{"d_model": 128, "d_expert": 48, "d_shared_expert": 128, "init_std_router": 0.0218, "vocab_size": 7624, "norm": "rmsnorm", "tie_embeddings": false, "beta2": 0.99, "batch_tokens": 32768, "seq_len": 512, "train_tokens": 308900000, "dataset": "wikipedia_en"}
Below are experts of layer 4 (counted from 0) of a mixture-of-experts language model. Rows are named router (the router's row for the expert), gate (a neuron's input weights, with its number), up (a neuron's input weights, with its number) and show model dimensions 0-127. Each number is 128 + 32 x the weight over its row's rms, rounded and kept within 0 to 255. Numbers have three digits each.
After each expert's rows: "gets" lists some tokens that make up at least twice as much of what it gets as of all text. This comes from a sample of Wikipedia text that the model never trained on. Tokens count by the router's weight.

# expert 18
router:129097114099133127106100138149155150097106169110147180125153157114141066128121203070168159151140094165146169127118121076128169146164156094062145123156098077092109181128161175090093102150174134135137130151106113142140129176085092112071094111153155104145162199164076083126141091107087154092136065118127127109157174094154060169104067183095120145141164107137162125169076147121130153100113
gate28:130139098088091120115087109200098159148192155073233144081139099134146129129198156204125143125063119128111076155075152071187134133170130152105155121109173078158124142110137130113107155153106120072145103110108131109143134124121112136160135179174069153111078111123118144138142145088121117098110127183107145150118110152126159214100137122162127145139181138146147135176166183147113114132083
up28:120127090184096097144105166165170127096092135110163124114119183135163115159106207075154135114173101184113164151120119151167133194151129159157077123230148097118118115161132144133100130119149113135133050160190113112107086170188117108129130071087160145087105155149144143157130181119109143126141154076126124137160178087149118115134108158045129183101141164096159148125151154149162167107115
gets: " ", " | ", ", ", " in ", "; ", " January "

# expert 44
router:136218125176125122122130109206138135168080143141096109152120101114071053106178115108140178136148177091133135153143076217098130099163161130134163168158133115126073143069171138113138153141090106140149124057127151168144150153146137118113100080139107163135119131131115128120086127145083201114127135184112125093091142123096122107120068104099145124089098110176137073083179141079127147153083
gate5:155229077147091093168162209132091107084080135110112147087094170140145140155132121142081097073109152098112100160103140160095176119106174148153142086130068131102112112119141101093125138123074140139144162127074110084084130141124198122139141112123096123129119133076099130101163127155138134156192118145103096114176140149109040126135091152071118124121110118140147068139099158161155163146052
up5:186211140129132212078119170154104139128082175145106129186056128157123175087129098114143147147150143128113139093132089182115188127106120125106107100117164117167100156073163083101169110151146127153111108062114172111111165115110107140217064110150154100160141087171129148103093140136100177143106135115156224125131103104116147105109123151076146159101153136124099111107093154095124150127123
gets: " of", " in", " for", " by", " from", " of the"

# expert 11
router:130100105167105168158113135138174117185121146146096095112158105149172153098166139182056143130141136139060110144141146104124092128081139082165120148155086155136104105145116093151137155119126083128062100087100114095105172140163106139139143136153096126108075096158106083135057109121114093193156138073160089163080139118190157088117151092146055124089102178108128152175066188095166157120109
gate4:120150145161125089141128183117079138146142141121140160044136131145132215130164116157104113163147150187118095140065108122179168172143106119155180119185123095209116097192081116133126088108120115117186150137098111085132144128146088182177097158184158156113093168103110085152101126095174116148198089107134135142149161161159142163127122122137077102130165128172120152146089104111167119175092
up4:128142116187113178097176156077072175163127101190112139123181084071139144097071149128177140133128093113097146171108079191151105154111114138111104125159183158156120168082127083150168088138160118140121152168032156136113110112154087155189126111129169094138192116135148071126083135112160079147141103153138156185114077156147134099122154126127135088156117148107107129148122060166111140134155
gets: " B", " G", " b", " g", " film", "b"

# expert 19
router:098180123096120171144104118139155114116068164099114145177171143193176149181152156105150151162164098110175184169072103084088183125106138105094148152152151040097070094168107143125110145125139116166152115079113186163114174107102128087119159149152156149134145123128131135095103088082079114090188113084117094080163135132161090145113144138078132123095167079109127131152137107154183119151173
gate8:118148141132092146136170139178105124157121118157108197085144163121131128084116168127044140115154151104089132164132093204134114142162098201121142159108179128075125143130102057112058109117153130173114118082172172179163200144153129158160133139132106110148083092063123143139075140144145119129077143150143117139129074148123104102116168070131173119127116077141105116197156079120156111170098
up8:144097157103150101115145158086118082176096064177106120066079140104088171126096159152160141154060124226117116136142109082131088129154042111136095148097111131129176127047130114124094098124117129092103082146116111107138119110137114104181156112113114118111128162149092134101164102156164139118122128126124139151126077095066192167084147079127104098173128192131142123116149190146106193121137
gets: " ", "–", "-", ", ", "/", " | "

# expert 2
router:152081135104159104173105110156086136102115136160119089128114147181128166059127134113095113096194152144120166123141065132090131108141123095095076118135150117120183068104107036078106140115149184081116142167183112104105117167159102078154135152097121087167153116164182100118172113118038111129129134145152162110182092095152142172180118160120160127171176099129126140131115089130121059130128
gate4:167188084171143122108107147132146169159112108091127095122108138162175127113072161124148189148119153170089125218119091121161131106123146141143092087129063130130136144070133105144100122070163139095060140140131139104084062186119156134128129125137186139160063150127110141131155128101093114118108213135122098144153182133135141140148138096063139114143130167115164057163083140094181150187146
up4:144152100167145109089126110094151161112079129115090135151085149160149117140123134138206125076105170132175150232135099044122115103176128126096154108105106148128162135121119163189078133148173083118090085165185104115084088177139140127090160132123103153144126130130123142162114104124123071106166214128152106131127149190134144114157165158090160107122151122177118107161056114160136163124068
gets: ".", "es", " there", " al", " up", " years"

# expert 27
router:100111117089132148153202162084146144093089152087147140160123167158147106122085108143182167065147168089116098126149140136128151125165105115163155158102172093102176128130121069094156070135149162141114117178076135167165106137172134108127109091102130087072144174114140106121183097076130156112141087117106183123126060184069151133091122182130090133092121089088086097189101109121162101168156
gate6:153177123204093082171132166140160143093094080104108105160123167154117139096131166130111115045068116117085129110127105085109140094146138177145127087180096125087141056118172125157077121104139109100161096123142101127076106139167149124092119132113137168122065081094151159181139139145066152112148180125108060191119101111123095047180124165125131111121161102125160177126092106140106147138124
up6:153153087178112141133122106184146164132055098123140129164131092150073136116129169161079077099152134150108129103178124067080129158145170112139121158141097139106137091092152085155106101102140079116111115126153153136095112157170175121082129161033083145097113119103172126142125151130064070133153166132100081199110129080101123081126114193222155129103132120118133132139065129121115142164156
gets: "5", "6", "8", "7", "4", "0"

# expert 69
router:133086127168152055143147159206141112182124128124117128072153140145155148141084150128113185123165174087130167155083113139149094146119195109105185155079091145101135105165086125141134148110100080082113102149110065170106148168129084106158161142103189104096116110142196107134138119149065143101134169217097090107084127104117128108130133182111150108093142114125110079108150134114145188180119
gate6:127159158141138159118125213195138158112087102166118161093153193143149117141154116129110111111103155116108109105136050084135120107199080074115127119157144143162138149171200132100135152073161135128143090141130126110086115094181146135077094105116099116153112104145117080164118131128113147130127095086226137168139105181129156120095145174140126143185095165112047117157075127150156144071109
up6:087156124145096108141162164165136101094084109121117152140117192177157126087082113075138147085086103069097161155156098149143097157114092127090095173071176154134098139142148183155124134142100125147095177121193143140119125238117132142123103062138142101139115212121095118141078127157128150126129163104160079130142185134147160177125136175127113108107169100149121171093136143174146173122070
gets: "s", "ing", "es", "ed", " un", "is"

# expert 50
router:093154124156173062135173138161120042170102132116113134099125108088066135123086184192112084094150150116134137142097048096147090154077130194152129088066144093116142105100076167137116118119119148124121121112156088157118142162143129138178105117186174137133078135155103098164112077146163118175165160084157153126130169119125149160175117110106134124113135167121062112157090078122165188133118
gate8:121203103113068110107133135192091130134151111140124131043068118152109116163147124221086154118096138099141069204172165154075121102078167098159104145165139169130100175098073095130104093105142136053106181139129067093103111115168116143115098146159130158110084136126122136116114120129163129114124097097126129137082148077147142147136121086183121144163152137120162106088159134177142172102110
up8:151156084164126133166152167108103097084125125191102138112142176108162082115141125195111191100162149047120090184205099113113099145112136148119119106092154065141102151096073124150148169137123130146100123125120143179155113145144152131153084133083143101117079107161114106103156179129114082156154204151151141128145144175126141106138139116159213122165147085188153134143195066154108117132157
gets: "s", "ers", "ent", "ist", "es", "ant"

# expert 3
router:102108119123143185149115138118130179099099118087114131077115094076125094152135109087145158175117137125185171087074166118116144157186180140076182091161180158105082129200160178095171119142131107102160147130108171093115121109120121107086160128112170108108193122172142082085059076108147144137147095098139150096141169128190116126158126159154105131114155068079126107077061133134110104119136
gate5:154155125150144108107156131089150127125130141131090141089144106120115075103106165131135193095166053107106133153122183106099125200141106174117151153151151136160153113096094132134076097079093074128117097144082118188130173099113123152133178165153022157133103115148203151137108140114116125174092193139084106120111136171148131122152156107107168088165083169152124114134138140219109108128185
up5:161053134075058096097094148130150129128102143144139138151100128177131138157197110096124165086114147157116120152150085116103123067095123117146151109177137107048177152085118110098158142200179146096127193119092181148042132107154134116095112145150084129142113141099146121168122145162123145157152138114116155132087137087113155134178079074117083122123165155196069132145142149177158159098112
gets: " | ", " (", "-", "; ", "| ", " "

# expert 30
router:107161138174095148136110085129114142146188133103106154134144147085138134118149131101121144094074124068148118083129174116146201123053140098137112168163110117069077165167106121213090174147121152094125129153166175072154109196133093127102148121132097158174099151069085132137115096161144064128121130113127128121122100126203144149152086081161121139108064156094149180108103176166155154122098
gate3:191153119125129157096124152085105155098109113128155151123156118110150145107077061179131120120024123191131047166082117149112098134147093152107125099127143132144118140153132132140123107125161149177090137151143110093115049178070099126111110152163153208149110129146068158136124162138162126132151140177080173097127185148099109159112130130147036107128092174122179127169113104113114128141180
up3:175104134164118134126128121145117116137147136112127103162120109156050173089106121110108161164115096224116196121192110103121146093150092087150148123184117160139134113111192135125101130136143060118107150166117149119130111111079151152058111130149124102106140195154181133091171170105126161174140064144185191118120156133153128155178149119144151121157165108136123126065205098080139112098176
gets: " M", " S", " T", " B", " H", " P"

# expert 1
router:102166121097086160133137123179063155060152092143132108144076149190140122082117201142144122104099126059120082109148142116092163131097101134102089111079096147065115158137107087104128083134136078091136122113135156068130079149185060174134084115106163187144110162061134154137173087154156147117113126083169101134150106175144136154139166086127145119152113125096089169161144161160138079140139
gate4:127094087122190145130134180166110105090123064110086135099133090206088104110132129174145098148149147109108066121165144157200150129136165141127153105073164102118146132157138116105181120104202155081150156111136119054154129108094158099097129112100155151107169136084130112071093106104142157137133117088133168152158105106095183131081172139118125099097102064112091142095093094164186113057121
up4:153160102134146128136111137100131105079116066158138161104175080195118143131118096171117117102116138117159047102125139142103195149112150122105142103112147070033161116127102092091137160142208101116121116170161111132098124090133113119140105165108216179142116117067150130141107104131085104152112121114100163160123094144054109157162182124179118158160132129077074133081112130117080114075133
gets: "k", "z", " K", "n", " Z", "l"

# expert 13
router:117170135170192147129216160143115075119107107133105124093072146071093097124095133095089125103090162086135136139093117153174097171113132181154124122068136112140151135087143172203178130134166196161142150106094120167149134130116103169172161140192184114106132130114080146094111135128167164147111109111143161104122104136116162082174151098132115137099099154127092065108065154152186132177108
gate9:153153148130195120083177094125193110110167060127145178120167139113095117160163112090145137113114118157126150148124203156145121156127139095133127112114135145167125121084137085193095186153168120060122152126087166160172135122115141179153074141133102115150112144151158118073136095099161053149174154171143151106076148100165182131089157169130123127103101098109210081116129095113194140127137
up9:131142126111176151113230140094119081137146103133131181143106139111152148115106089151104124116118114091111124129111177162096131174097129164081170140143158119141123070093137068172140190144218126123101150089093143147130135137116143196156144153181127090136059138142134110100146083062152097148156176120117154123105112116160181149134126140065161123097123124106105159178062200132089101179126
gets: "er", "al", "y", "o", "ian", "ers"

# expert 24
router:072138125212128140152169091163137144157121101120115137146107097145111111200152155121085070162155115099133094158162120119127144103116149148148180192163101181102092168182091137149146163158144166188177094116143143166150113179170138098104130151181098176135092146139134130169114164092130169129131177185163143091117149165067064099162121158094100141116106085158091137092167177099128167108138
gate3:134148128180138112117145131204115190122150109128138104168140181155083119087121125186086179138113111076133117088128107169094116151123158160100131165144156117065118098151096144153152136121132113122119158121124116127072055154140119132178162118152186188142099088166157132099127144100087173118144050118149156168173128096134164129197175131112167120029137112144113130173129123059144158075121
up3:083094081197147109110123146193156172106114109150129083116108135158127127129101123161088151106097134112177098151153094081142133105149139116165149180146064146067077150190156155188156137113060102154137120156097090085109073180102175086126131087181156143129117136121074086112092162169147139182119125151152082133141160140106122108155154188102121137131154108102116136116059164102145181132077
gets: " the", " of the", " The", ", the", " in the", " of"

# expert 0
router:105099108106116094138182086114135087111130165105177106164140110193079132137146116064110099162173081095095123162139137131113167199145091104138183138109087174138199097097102151104132177125129080077155121164116105128135131169128171099103089129139100126117100100131121107072143171093154168094195091074127135154086118172101090125131154088165084140138048145092110136134072115152112134184157
gate11:146097159154087120126101110123087113164198121141133168130159124141138105112189109095143103161120141110129127019165092158135150082091125079045117132068085158188094109095170094137108139181126108125143192107213161115074138095101130137118162136139115159126146140161122097162131131114092105146132126176153175134150147080145117177113103103133178157155122073158129166100158113109155098064159
up11:089105130187112125154144122171116098150100099106150108141076109105145092040131107168132110127088080186141111142112210102134185167119137055153113128083119153117117156126255127157105124132118089123121086142137096111112091137066111089137126134099129134130152145129135107124143111166077145112157116110140111082137142062108078034129179136099141146157146099164158152126093138148131103092118
gets: "2", "1", "3", "000", "012", "021"

# expert 57
router:203147133124130177093161105148054181135142141184117121090070113140085100120092130152174139179149113058083097138142076134145134099135125096082133153170090133118103132115185124106143131125106124151156112135116209091134081159162070077120125186136073103115187121126151094175170125124174177147101134128177182131090125123104143159111155146103188135154138119136108128106161155089150105122198
gate3:148168096091139138105096170146062114077128149133162128098124215138108209114133107133154138158036099131115113112098134132119137140179115074144118096099125079069118141162176139123123068124073114092062141075134100116154099099117098137133139171092159149130118146040142122114168161107091124084141114048142151157166077127132149174139149137082174105108157129139180118149094114141150106137124
up3:174173105093145161100090111086140133084076114145153068105117194127113136122124145107139126140123114173161130135124100066087144139176128071191183107150170124129095079123123150109099121121074059129133142111084105069059079128159156101141136187152111162063130103079155114083165129124091113108112134141134130152136083170116175136110119172112099101144186111109140158136128077051131144183094
gets: " in the", " in", " is", " at", " was", " the"